Below are experts of layer 4 (counted from 0) of a mixture-of-experts language model. Rows are named router (the router's row for the expert), gate (a neuron's input weights, with its number), up (a neuron's input weights, with its number) and show model dimensions 0-159. Each number is 500 + 40 x the weight over its row's rms, rounded and kept within 0 to 999. Numbers have three digits each.
After each expert's rows: a language model's description of what the expert responds to; "comes after" lists some tokens at least twice as common just before its tokens as in all text. This comes from a sample of Wikipedia text that the model never trained on. Tokens count by the router's weight.

# expert 8
router:541509440569494473459571515513564510482515374498506413449492534512509548493402502508554522523483540460534554505525440528502480469532501462511534487409511513524483537526449534535503539450466546485493501548548479546475547539438441423495489519451469559512403460481449538487475530474503433545479492449483498431504401507548504483490553506514549488463506493488544483526547453448527515541475453414515565432525545505520512485526488494480569466483546482498518571487466490522525574523434502
gate0:497458493502532540504504496509463507497488535458537622500482481488557497446503486442554469473551485547510486500499551522453500455547481495532534524475478485507438494499530523492448546539500459418469476535526457478485466516528511545467488507490516482456525445453439512471526484457435496536456545502465449498532506511454453532526523520581533502512414518507501498438482443550587597558497551492457484508475486452560467535503550465520515446621458521514572391463431465510437539523471390
up0:465526527546473498511508503614455547540498525489573531376474512543569503546512469552441595453515498463544487509517534456519484447475489527513513513464497452474536453526488455465571574561462481456565548547505529567474498530503502460534491533502497530462482462467454511494428497492511473515472499474442399538592472543469450440542555492498534533507510525502526485449481509445496511471465517432489501506499445481521457446498520516465489495573464537470458514572466505541473389514521431
gate1:469484513476501529512519508450559500487486523525448476498416510450499519534508556584584529469527510502393492543604428443499450534506444510469518518529495531459520519538447518461542505503555513526501571535454542442431524542484522501531542431554487550518465546527479501404450513463553427521539490504500475469559513517483542514576473449536479512528516497468545527580530507546474523526572409438464455537507421458464517502499480491498500505430509458455458484528514492461429509471569507
up1:460424500530515457494451455532499460533580511537544470508469509466544490531513583548510501513583507476427463478395474500513437515488496413444562472590464503450523494471545556515454510502545415481476504477535511467469462520490433496480535514516510502509473455452542484507518500486536430467537568465482555519501466562487550549485533524485504530490561505527444529505507454509458518422504531515494503473448495463426497535418557463415520467521535495432581515445549518470442497502451573
gate2:414504566539548574490527478508561481584523503511516468463502466508509472450478523450530465495513505502465556508448466523465578550509480518567519502531532503498525519536553493481528485512428498533454472453493462523430539533443525517500498519526589477528504486528486569571508515552484527430468503594518530536473419502459525565445498546546437498516489564506502429601474509544549558523506527492591459562497580450516513435476491512508467473516489529507546544495519483475535550484388481
up2:525457497469509471479505526439444525397503512499511490464505532526439459551547451522458490541495508448466524528523509484549495537408541499496471499567442522527523524477508546518529526483528457548531510530472527510476445499519477534532452483476475463461581483431504457499459519630524556511533543444462490561518546520502466449532490559449510500519572532477439528470470533495475481421508396474495455493539468563447532547478482528528526536467477442458483473561622479516456395514518518
gate3:531446595524591536504492466565513551523538505466455466522469451493473486487580518521590404477466513523496482515466500545464540474476450508373438548559455465450531535539549512472551552476465498521467513514514540512493412541551497460535553501424489486576464522598479503563524496543499536506466490517480461514502468440471539535548493472495487516521482510509518537476501559546481512418628484489512465517493541428513476497458532529464510522471517542497503467530466529489525449558506477
up3:458473489488476425465521497479544500422502515485506526439489563448561470469567512527504497563484465506480506426479536536520539529529465495562510473589539538448499527518489448543469567468468537434537444463485435429500426441494447468456439476539493486512539487524493499477465493484509523499551459449491559496509466518535554494464502584507450508514492436484405453547520531438541523526497530507503581532470540525503472482422493511516493458552473461463563502389532440516519522526475611
Description: Early word-piece fragments. Capital letters and short pieces just after a word's first letter, often following M, as in M-is-ato, O-ct-ober, M-unicip-al, Fort, Port.
comes after: " M", "M", " m", " N", " | M", " n"

# expert 5
router:544450543521513485466472456546556485516508446537531451529465557444597487462531495516577495522524537450465473546537484597505541526522531490441493484447508523478479536499506470429507538529568534523583545545558479499491431479482537476451501485528547511563459494502521502474492518538494578508454440414505548490519493551467533476498497482539479553572416481543467504453514517512520458473477450559505592437533557533493556502442489449550575451538489448460492495530591538495497511526435517
gate0:456444496554590510512484447600443458390508413476511484488494463545499455468543479567511491455401528482506505545498558480525472471513489388533467470433514582517524520523440434523472446479487550488446527434532504487485527564504536526541453454540505444538472473469509499533505518532538545540578503483578507535543567473515487521510518504536527457456454478533485448523504491523506534494509495563506607461484542527474476483505475541490500542535536562482512456494518422469505537527487549
up0:551490491523540420436437466577472488463470471530535455522422496514457570508499493409567483489456543496508508511551464450490459466513549490416490493478467479530585417462578493447506536509471546538464493502532457519574532566541559487548460501525556530494518520518524495524506515581464548559536427561526475486519457463457530454489538428547527528537489505523498477492425460476530449474496488383498538483503505460538439548450532461458517507503518558444473478532468503516525522443469504
gate1:496482540520557511496408506473444492540507511584494542510442490445548419455485478500516439479547493486475425541466502526496535503444459466461519483473449490423474484522512552483422492510512532593499446552467500531465534574486448578531539520485476506494549586515515516469446502492514525504496554472476456527457520496560534480556467414518508473497482586536463525489460455577508496547476530524524526500539564497574534532507449517528518444526543504437550490562431470501537616507544484
up1:519585530464551522508536458469471513445471548588487476480518557502479469495547543477546525480569484544472558494503484534456483520475501451513472603460494451456444559499568496511489537456441569509535492543531517546493501448518440464542465495522556529534571487484494500509577493460518507465492448490512585420450525466483457487489493538473475486520449511452492575498521466445516485460552508471541415509438555495586510449493492474456501564460478544538498550452476607519525481521513592
gate2:531485547544512528552508515509458480482450606526513485555453443416531429492542577532483474493442449498457489457502533474521549581439474425423491565547469520439492444503472513456541458590519466477466569482486485514485472507502533473478569499447488530491586462499544524473533426500479491526550513484517480452520556471456515492536566505447522528518525520413529451510423509442509509575482498531497522503546464516555545486498502516527509492495503469444515465472598440493509522551461428
up2:503469528499513535477513528557491504560505506501444477476443477518502506422563511549525501562506431501434489512443438516485539510451516515603435497540403464497574544481438543493393527517483500525514499476492487561504521454548471525527560501533512446540519496519439499477475534544470441504528548510454475517494502497526551456471538535505413450540480504478545516514419476620461460533581455533534515551517440512523499460528561457524543424498485489506501536517491423449511488497410489
gate3:507522540538590572507522478602466490455493514583457433583442518504469458435507531537515489491491450529531487528499469454489503512462515542503483540516543521434578503491535486490557494469434464475475453440508503472518569475455492484504472517480492480574445542546469507484505464575472507462520542549483542491509422481476398507537518554490444565487478522557577508559515536497394526516569522525552544491520531506467495485470498483533519466511502521455502423470575554489444524529457578
up3:525511460452482467491527506433529551511525483516552559519541473501510454512492482500501529537501493508553449534539471484512434497500507512586449469507600522464482496542505444544482433477559475448446508443446521561488511441551443524534443504561527491438549448499457497461547547483453464447511537546540525435515555567482496470495501517532507529479436486484511464463498523513534529559508523585476581548460469494540512570504490544444476593513437502529481417547467450453450494507390444
Description: Name fragments, table pipes. Mid-word pieces of non-English place and personal names (Do-ak, T-iz-i, S-uk-ur), plus row-opening pipes and line breaks in tables and lists.
comes after: "\n", " T", " S", " t", " R", " | T"

# expert 21
router:446517506432451480436522494457530469459408501457447435474391443573521494493455464545570541520471487512508487529559519549490459440473543507527542471520561536515527529470470476530497594462529476435548486511559435510485500511460498499502450503507482538510413491441485471498482562499536496523507453491535543427468550510547467497437535454538561517534441426536520503579423462513453514520429534493500581479486512490513476501505459544493526560496465477462462511451562517519464563473495435
gate2:440471472579503473501448480548513471481475520495521503500506474429477462496492493453540427459530446504406486441442528566607535479486517487518504502466456466434463544474470554495530532455500398488476533508426553557455518445506566471432469498539482518497476558589487506432549450529500517496558498410457496511558496604446510488484510438507545505456507497440515497455541462526506455565485480427569465503540475520426541504521523560481519466517515543501470518507498509444539501491492484
up2:488494383490498535477520508556499466452473421454507434489530592458540462488548441440505535502522440466433492400515565518510567487493524504526497504519499472409446510486521463433542429472533476463460557566444483534497496470538520420465427522514456569533443553490508444504541462551474517495561476412482499542524534520451445488459508484511507515581475513459493514498525462491444457571480472478490509456552525542476547480445548500541559551540494512545511488472524452488460493501499507
gate3:426488477493530538522499462499532525517532554503522509562507553497452501472516479443509451554449579594516490459485488435504463527550476445551455534450457460519510483542493528539609474437428443502443556585452543501563477467536465500506475481508508457490526555476438560429573471550404522495524484598462505515459489476478521404496571526522494506491444468454504495462521467495489501506529563473441437557515498544479512492500540498493486426514504506498517480452473482563459488470537545
up3:542468468527485547513489461528506481563451417487507464486505523526473521392545485472536492440469460556497528485499485439452421460478442496456536519426447445502512488474466514424500513440497528573508535474542497522507503473446467540490442476520590523482480540526438517530487488477469431500471457495482547436488501478466526488499530543492564424432518502522510550452535448441518604470523472546467477455421514519525419507496424566589473467540514530472437492471449517476470559516522488
gate4:506450479503464488498571462497585497542521484431519530525579492484526484493476463479539531477515485549474475551448495535474531512569534534557532515489564459429464423504492473492525518469443531456519505551426458539498472468480547470423474481490516423541466597549490526444484502482436410503445485476549527502494526501524460521511520473516505485511519488572460531549500512565510514614495547446523550428523459506470461474426511435429522504500489517418485481560549458428559478466487550
up4:507526497502485494491486567579475549461476501466499558459512449528509491515533449546466514549504473435482560489504406475573493528495485447568486410548472524538471554475453449562466432530565461432481477570588480526518470525494491435504517536472566584484510473543565517439517496523560526475518480501549503519505505572512481507485466517490483486436502490505420509524454560410433458487507429511473443531503571532445547513517521464468465490542522444515508570466496560541491532505502431
gate5:594491552488511523484435458544497588492517487492567447492503576426479393485446498406489479463485535559439498506478522520504496512540500501493495524431522546485437455525537490496582576462448511462491554482521492466501491474540496474461489542480581524523485531492535491543502475475567470545435544456472483494435519567465508568446522479418514484452424570504453490544500412521483455477470577618488538504525490496459473478503517479532487511539464521490497537481554488511528488539519531
up5:506477470535500550523485515528498528515467521498523511522493550472459449476431480497501480570538461515425499441493554464518501486579526494546574505481515456448440517474527423459563528484490484493478571512503477537517530512552544419501527504423514517503469481466507492480521478505526429518488460492471516586561516446470418439449566547499485475570508534471474490497507504497511542516436475562490521427530445479477517483470592382430425555508521498495475503528489431432590509448515420
Description: Single capital vowels. Lone letters, mostly capital vowels starting a word (I, E, O, U), including pronoun I in quotes, the E of 'Em, and un-Islamic.
comes after: " (", "\n\n", " ", " '", " | \"", " \""

# expert 42
router:511457483456510505503478518498445516508470490541538550511563520535518519467556445543596500491519528458445440602496560487569520468463504543522576588438476485557547509520489425441548495515494537513576513500474491489485455537537545497490478567521480514483524522468503464540474430552509573576492480453499528569579479486440511505591488507476476574427485531533462517438472538504498463501467526572562538495475514551503423478524537504551505441515463510517498411548494451504547482479534481
gate0:461515484537463443533498548531496497522497552500502577466478464534489474446471457414479473525450506514502448502457483467501455476522456468548494469430492562472521488519525567466546454524545478379495560508548565551462504512532510515527556526576496465537488475474512547513532448495524484476428546548531479436538628498509570443495504527550535483521440539512481476486567485507518471501542525551464450494582504496532486539504515457537400565581443520449458502468526450552446489526481496
up0:537475497464547413488496539527497573520534557490546515542511533525484456524460513483506452553522541549488465469548513503482517543522525555499458498511517498522495477539469544550503526452551543559512490468502602494476440488456452559518544585557501536554562428552522496501432464535525521484567507510482508419576515514568480593505513475467440547471525502477499491483523529536534490478509593529502511457537554469475549480483573475508428473505498598440511545458592511557487444557459509
gate1:393485448555498500511503500462550501478478386494476443479462516507467521477569470461550509498482454493526438541523544505427548482505471481444473524468505514509523475497471504459528551530543508484406464461480522501503468478549500496483467539486549487495498518471479497562450549559517523509527557489548483545587443591507542477532600525516433517518495493529455455532481514558529523469500432453411531512498458476490474510517565483442495486501511500425587480558575542490569414526434468
up1:504508513518552400485539523490530490498540487422558505483470505446531485586503540520581463481466455490480499508462474500490564540481483529517516505493510554437537462512503444551503502451522523425424473501555524559416460495533554404490485512505507420531485510534530609508518424519504532559473503541486488532519428489543544500540442567527393496450454548454421496535551486505531495444509471496514526493538473506423468429491467473459521453527468525495505499513493453498459485583452463
gate2:409449487539527444518525536548543523473595419502468559487509537472547498545428507556536454513517527458480529511494484511593440462470471458465497500491536548531535469507499512560515492427517498527537512485489459520449484485510537466413406519489487502485450512528496502553535538480447504524495437511445494503440538553534442484526467445528563512462568485510520487396454529521424424429480498514454457435515521492455515479519535443477423488499511592470464494562498524505475499533426500
up2:507574513508510516445480436520584485409489625509541502454477494513503476594477491516439435459446514528546539452534479510500522453516470504460488475546456520486522490528567493478471557434531511500516508527559562538510503572522428524479474483462488508524488503491502534462490486475535477445538493399541445520554497481521446485451467556407482520509553439452537537552456518566438572479481493521522509552436463445542515471451514494489543507502593507547509506462504504580488505555540470
gate3:437483476494465548546474389499473448469416394532479516516454490499510518472492447544523484508524567512449508461568554535450534437524569437548487551540536552461526486575523447498515502518437533569460458524503518515467568502526468574539468484493496500437480511468503499574449573477537468492582462555485494511487522531485536542462487508459480458491446550478550470571509466532534514572511524531543445434509500381505462490537477536466492534503509483522478530459488488545450492499471542
up3:524543517508485522493432530512421506537499521456527499413507447543517448547506497497507483475544575502472509516514484466515458449479449523540482562529509488478478507497462472533456443524505419523425552510472525519500536393467549493491441629458503567457515517499522499510439564479480474579485503497526509403555521460533470495554477535524498486513484552468548508497470446466577468518539482446481555543521531463517460446571448524501483467531451553570543508448525555446487476599496543
Description: Mid-word English syllables. Syllable pieces continuing English words or names after a short opening like St, Sh, Bl, such as St-rick-land, Sh-oot-ing, Bl-air-gowrie.
comes after: " St", " Sh", " st", " H", " W", " sh"

# expert 60
router:419552481433525463582567532549539424492525468525559558527487442492565517469510512597541565519490522447571525496488476483482509500493489516500540463447509491438569503501463499570498511509519522502460485475480448448480460532516539434505537505524451570529436491521462431532555525496544582514416456451443527538505442512474510535488591492548488562558475520545493488481492476460528509525439501431504471461453462454567454524505494546538524466500452433521434557467491546504506542514461496
gate1:492537465544467618518439522461481402559526549486462528521500500468529451523457520477463458472464586496520497384435523524473456550523467439549526507477479525506426483465495557505532529455464497491457446528493450561508507451513497535547539510507555491552435517518500510559469468488471493457484490509435504509491498496493439580450475540583548492494558466510526531535511476536551539528488531565462497479512471472525466531455388529484513471542545509566514506421466545487503542466573435
up1:483508535529519482530478504426507476452513511493521503492490525437459452527529489503486468518541499490498489544446500519517581460554548455589482487532445493456463534559480538509545495555510451469504503494432480433489543485458539515485554584477470558464450457492480474494537499482499457518573553506420432426521460461493504504517370477487521453483518506448580445497545458474505397503521538502500485614498538537427578452531485488480467553506562492483509513454527410552451521498506528
gate2:491458455425521503536475527479518461559473491506509497530548503635540477488461522459541522474454441506497499490525564516525504540484475510561554519501545470511535472512570451492482488381473498452474512521485472499524484472524479523549503471393534508534450549496454504421515505450491530517447499530540505512474604473499464565528609446532497467530443445530413485493465475495503512493472519474425522459525515488524533510439631529526477436555471479496503525502492534494476468406509488
up2:503477525493528438502474546428496479517466466456494457529484530543528490523519493442525460474523459551465512455523534437531502594444420479563545505522478459494599522549561456525479459457413477479450504507521517512515479484506499550571510472488577433485496539445507488457565478471551524605476473510435482453497508558480508513490507526565514459520559413580490566497428455512546543460480513507487466506544548468475478486510613531549446495556533465549470461480502435525462504497522503
gate3:512460498488503496453532552470555544436537412474506506417473528448489544510504523535461506513500452491495495517448483546461482515514530460524517506511455518477516553529511548468482565546565463479504540429532544578478465484518492484471508554422502588543481524465473434488588477481441490481511490499508515445533478375472451491449495557461461539526431505479528460439478536425468480529474468449408520473585480577471508495498460503581504508542477463506495527514436448582490472563511539
up3:499467510487565471549482530491457578387486538570524512474528519501418500474445433500502454476510496526509569533516567450565523463558525443473460536485454487536482513573458528507485510502584440531467562527419452468498518515540543507507447473611523602439498509485497478506498516511480572454487545496480478495500492488475446510456552560513579458511451593503536454526511499471511513453507550518509462465522499472469528501512484518481437542454466518453530543480452428479558460560489535
gate4:465532532534476575558549487476484495505512483582484527435544482522491441517529508531487578521439578508548440515448491502452529515484452503507478510503443442446531515522461498506546604529473467526491534427474494549477466581534532476584568490490475503421478428470483438497516459478536520491527462484444511499572453475553435533501434516478540531498489582492411525448548472476483473541548450501521484457578505490444464461489490546496510482528487439478488472537474574527535579519561491
up4:466494532538455425525525534522485482448421554450513543535550520487459493514490412451459527407599426465481470422495465555558523474464524561480480509490513603493496465487494505500544486534458439440475500570520459451542503556451538480488507488526465510483472458569510550508473471461520466446515546506554525548514506568418418541522551442497503452506501483474505547542504478510445493527509502508467485566462545443561504471554467557429502543527502562468511488474465478493431509541492463
Description: Leading digit of years. First digit of a year or score, usually 1 or 2, as in December 2022, 1995 Championship, 2-0 results in tables.
comes after: ", ", " | ", " ", " (", " in ", "| "

# expert 24
router:501468539448425492449602501461523527466519481489501568533546497478554449488517484518582516532505437484474458498514463533554448516479517465516492521576545526482482462480477443490516539491530435474441532482468449468468518453531511499495441475490508511451433474441443527549443473565460458458553459390571545477496499536504490520488524561525492495543402448499481482475417483547434535512493527520504477565510516452535445501458484557494493519463417555509539476502532477446524491533430400
gate0:503562534523489534476564473465502465537465498544452464451469429445467459498511460466574465541385530526512421500434514387495505523509533443476471558505526552458490569521527459471536545458483518512454508520441489425476544476568522472507452434549440483496525465476438515490433514535520511455538563468544503486537510516465517500542570494471514415557476547485522560515473526554464537450496553522475472534498474512513465442446442451501527474522487574488510480493494565515502518449460418
up0:499510485493453535528478511471593498573449483494481444497448518523466487572497448566514581523500494492591499519455486536479519493464494444608518511465559580538519484487490460555488527618564455453463568429462452520450500480501515528511483455453543452453499480501566495500529452390524470457437474519486521487566487486473506562535512495456520521470462497555504515535433543458556489469522526498436445524425556471483502484495440499475494479548490507492474552483548441527484501505559448
gate1:473414447516505407522521569480529555517499475489485519588503498533497518492542477554564520478424486510555477469496495465584554414469401511405489454523426501534530425485466446487450485507562530514557513504550515508521535577615532489491519506513523573518463529519515505535517535489448459462542544547492451512451531449478486519461467513527470415415493503522472482483483488491438504482520487550530497501538525489505524531465546500478463509532448442521599512491467445526512542550494510
up1:546486553409420497529550496519444559535531485482470508451512543471466533504526499446406477541534428551524431500478431516445512463586551527443519466473540492503541482417556448554476463501508541531568430518535460522558490509501498558454501486508506466467515433494451512534528437527543536504466505506429539509431460470455540487499505521583482481498489487498509545537484552487538548441587575474459542479530558487545511440456437536502542542546487514475487507553495495493477473443444504
gate2:488538549468483516503528464485538462573476495638511528460477503460477486512485444533507540472475527589394492513459566490498403461494494533467467555451446473414495439499512496528483502540542517533448542552464500438433599572454504513449520478548439504487516533491491539447450543500472489476578540508470486494453525474519487483504427551467546531518511477425492482512468482486566510527448548501477491541483504490514473479444400536515478478513447540469531552511472488484432503450532450
up2:444517531502510476460481557443506511573466507495475603477505451533503523535456498572430451503560543504529544513491466462531528518448451489476502477492389511512483478502537477395499513463521502540493448491504540424475474588560450513493509587516491435410466578465474471483500525536531423495518548498534504478489473479465527442549497519518458507419513496546497521402492489499509513440486529528471539456456588516508476544529533528469473495514491543539547422467455439477505525409495498
gate3:453505502478514479552505483473485551578489452542519483457479468447556527496485533528526450523529520505536472548507516468527509460506490571505495525486432411507519482494459516501463504530518529501531489499472505512539490457573481598523487486445479555497515479517517469496526523540448496478520595478487506571513496460509521542447541458520561450521533525523517477537527478547458526552455447490479601498517638454557481546562486500469433547526441531396495566532439515514543627458444468
up3:472465531553485497477544481547443487501502524505557467525585517558488498498458533530592527479497519523464483515538595492498493581514494543593518459461445516506485421535520504544558487522471496476521483432446473532453485546531541530514425491448596479477480511459477521510495486553511524490462504577502542482537459464494470473530523464511502486472417480478519523518507464498475520470482479599507507400529523554466570508497521516593446483575452432551524444462510510556504570590447486
Description: Hedging words and odd splits. Hedging words like However, considered, it was, seems, plus oddly split pieces after not or al, such as not-ew-orthy, al-um.
comes after: " un", " is", " not", " was", " he", " al"

# expert 56
router:508431514457506560549507549567488442544507549519510563517550540545554467464483482497506493516534501551428417556536491495518558505496448510560506477508548529500432566520488465473477494560484517442559518547544538472484478482428530472502449516450498572536413456496452550534488464492508492484489471491514470557556434555495533481463462464515423537579445443546455494484492516539515516475460430582483590531495474505535486517507492521555532428551464495463513563479444454472450570453501471
gate2:441506478494512530546507484532510507554508498527491465541513442427470551529517543444512486523510512462528503581391487530475455495537510460535473514525482549546507437585513546466488447516464508479426500456498521536539508475478453503509507450477504512564478482510525490460512511532512429503447498585532513482486513499510502457471508465464503499440522495432545556528372563466438477423440512505524502487394573473547547564532458418455440519525493560481503547519488445444525500486600462
up2:611471461494422449476492567509511512494466484553589513480473493584553503482501463511487514490444507522484451460522439444487456554453521496495464477489475439501502547510539603511517546471562495561571534530523506499496536475503478532521536550531465489426510514533526443476578488490424521521520554417467520421510476585486480551476492518525488508487486488551480494452598487477509607475504504480505499462532440507449529487460540516556523473523464542514434471523465454549522494552435574
gate3:471463514513522447527502494478475491591458504421502536580501547502431489560491648525564487510558518434496549528579468456472566481496568531505516594555503548444531472525471466446531481469539537488423465511492469489610506595502473490488518503508529548484506554493507539488521485453506509553488474492503495508586503524498506444548543499508558489523477548525540451545512446583452465507594530512420469534529523503483496484516511442455500509513502497508469461483466527509494468449536487
up3:485499470507527467487471479492491485549532520550556472494495484559434507484599478465466519530444544546480490496505496407552470575499450469501515478509500504511497533519431561525527545435465471561495515428589496425523546449511437513495575519489472474509520539496571505435455541585501519427469487474447575436525500492554432462526425513575514518537501505535477502519510475484525533410536527483552503505496514488445496534489504449486610455545540532491442487511581478509564507493486559
gate4:485495488561480562491547516508533517510504503505534500513503508446410523484601433506498482547535504501443476435513507489485397554393423569485473522513491544522513437486513449569481502461447459512508450456540531490478454422495509470554536487452462478476501510540514487471450530468545549487524495526470467484523491366497474509545426452573489501507472563439476502522497504543606546477527511539487495537550513479517415461500522502499530519564486537485464519488529453497530510413534573
up4:528512522499552504514504501517496503403461495527537518562546522507499517470518549543500450471511518526441484498479554540486495528452450490493454531492516506457459464488478501554510441516499509466483472525391494428488458495494497486470508495433445526594467474398492597548559506530463598449487476498529514548435515434509594590483483517445466486514507548505502479477503472578509465477523456505451507501507448523525399508539593473527537515453491471487551559407531531431497544486537470
gate5:499519522525479556479513455509497551488557502454519476474486476441588543515477462463495491433415460477516449458498577480491478492541503528506509497447490437544568500511562445550489479550518557520516513512376500519498521508515489467460536557480491475467537470394478447570411473537520442551566585502531476531473527526525530545448452528481476551493482493544554498493482529483517527544540499546549515419470434538489515471574501535504471461478530552535532513472495467483517540630525538
up5:533400535482456524464504463534511502495513502468426510527516510546559459495465456515528542521518498509424443530442497537524558555494494473537468472497455497480485495589520507524480509513654479493512373530523522479433520531497556478538501475462453493514563488502421516562576477497527508497498547547546460585506551433508480509537517463479476472504451495503470509546536548452566504471502460483452537520505461569567551492460582484503477443431411527479496489500475488541454520532508473
Description: Line breaks in lists. Line breaks and row starts that open the next list item or table row, especially before - or numbered items.
comes after: "\n", ".", ")", "\"", ").", ":"

# expert 37
router:523516534533493441551509500447527516500457496503527547429521443435459478449501536551473523428442514491542557454439507512537479517489520483463472485475462485452545566579459451578517593494423468591421474495504496449469493491532628491531549494559488460517495446437556515424501522511497536532490515449417502492533514499472436420468543599510496487490493491505549416511477459490504448513494542504491476521468562474458530523559506504475431528495527504554495517510459526501525547486501536
gate0:443527478443550509497521501460550436542465477473488453491454553470502473458525470490492552498474479478473574504475470576459535521454480512514472574553513502516512489469523530398566549415510463466502571422479511439453462508476524507532586532519461509535456535534520437526471429457527496511498483548455509516518441498509487518559437524472476492477565530427575489509451507417589455593473523511463491478530507490444515419514454465457430560496474489446484480482526510536485422542493507
up0:469499459512495540501422533531555592520536466508478505563477420539459525455526470478470439472485585515578510501554512510508489499500461502437495396425532459521495504466552441499489529519528489468453396593489466505566593570512468458494501514557435543514464505518485523524489548486454503410530531530510497510498483530479520487511549443508535533569442552538498517390501480421473477505511491417465420492469479570502502536490492499469503488561555487494500545480504539503478521496504475
gate1:533477410522546576447530523479545531488583557564451404467549478473534532500468470521558502586486495498496520529471491475534509492452513461498500536525500577542453525521538523549525481551541553509574559581491495460556528498414514499507478498556510472475471486542516577465444480505489506501467536567544455463588519462520485528480506465470508504535513496510491551530452504496500513512464465517459489452464508510513555519464438463456561488503470554497508447502481421554456488378483391
up1:502425420562483450429485525508503514468538545521417416505487446496553458445490528509534534558518475476498527566493465508510511463468464478474490528556546523572477536478526542510554469490522523507558482525514480500593545473463495494504467563544539445463470531574483526453456513488483469534481552494437527495512440490481519519463490497503460494509483470510446559524432436530495485492497459477480511517418466521487571419497448490517454480502494492519622475602432448609472442499534479
gate2:530484487442437418520601535521575503494542526505514480552542503509550487537469461465475519508482495478590545533464536526443491496586494479494509497477499482503538467518488535509408581444433490469501517454479463500578479481527499477543504569395569475506511499441520457505547503488510518463452495498499497541434546534492448513439495586573461566543424513461510444468442504550478434546495491513481550557562464506486473494533543467552482562566534482447559486522539539498476523501533513
up2:411474511437542488536553532541496561494522468564495529541542498550505505585507498536494532548518473365516497544513532451553549486529465478554518545508507554438492513555527493525484529510485497480501419449478470518541455520433464400550566500479495558485522501504498462530592467518497524587469512586508465523465538476513484530509457464501522505583510535518489542577525477473468493518481478472472564532477567484460535527500503501452521563559444537512591513511436441527489492472492569
gate3:504411480534484510599471365470555436522454453482417516484519546542494545508471523540485528467522545479585462514527547511524545490525545520504559605553457495520559524532488480499575484484470484490562439561494504507473526492459486564525433468484478474552446512518537484477476467469466491435532515516553486513511437586548445519553512530518500519523434463399446479498505512539539502508532493480491586495524532476501487561532523498467490549509525474470411520504487537483499442515452528
up3:471520504470508417513532509475460648440506473508482437518507485463450431505498428583507492508486479518490528521457518518462463461528494493516492500432504513420509412496486535520514504548608453479435516494485480470503500521495465500465541484486533516482568542500509540550475523490507527470477482595498503578457433478477503493462526440524490486459468484495500502594462479459479481417491474469558434451479518562509513476490467535468541436488492516441643488532454471436482490470558507
Description: Years and infobox fields. Digits of years after a leading 1 or 2 in birth dates and infoboxes, plus field labels like "- Place of birth", "(age ", "- Region".
comes after: "1", ", ", "–", " (born ", "°N ", "2"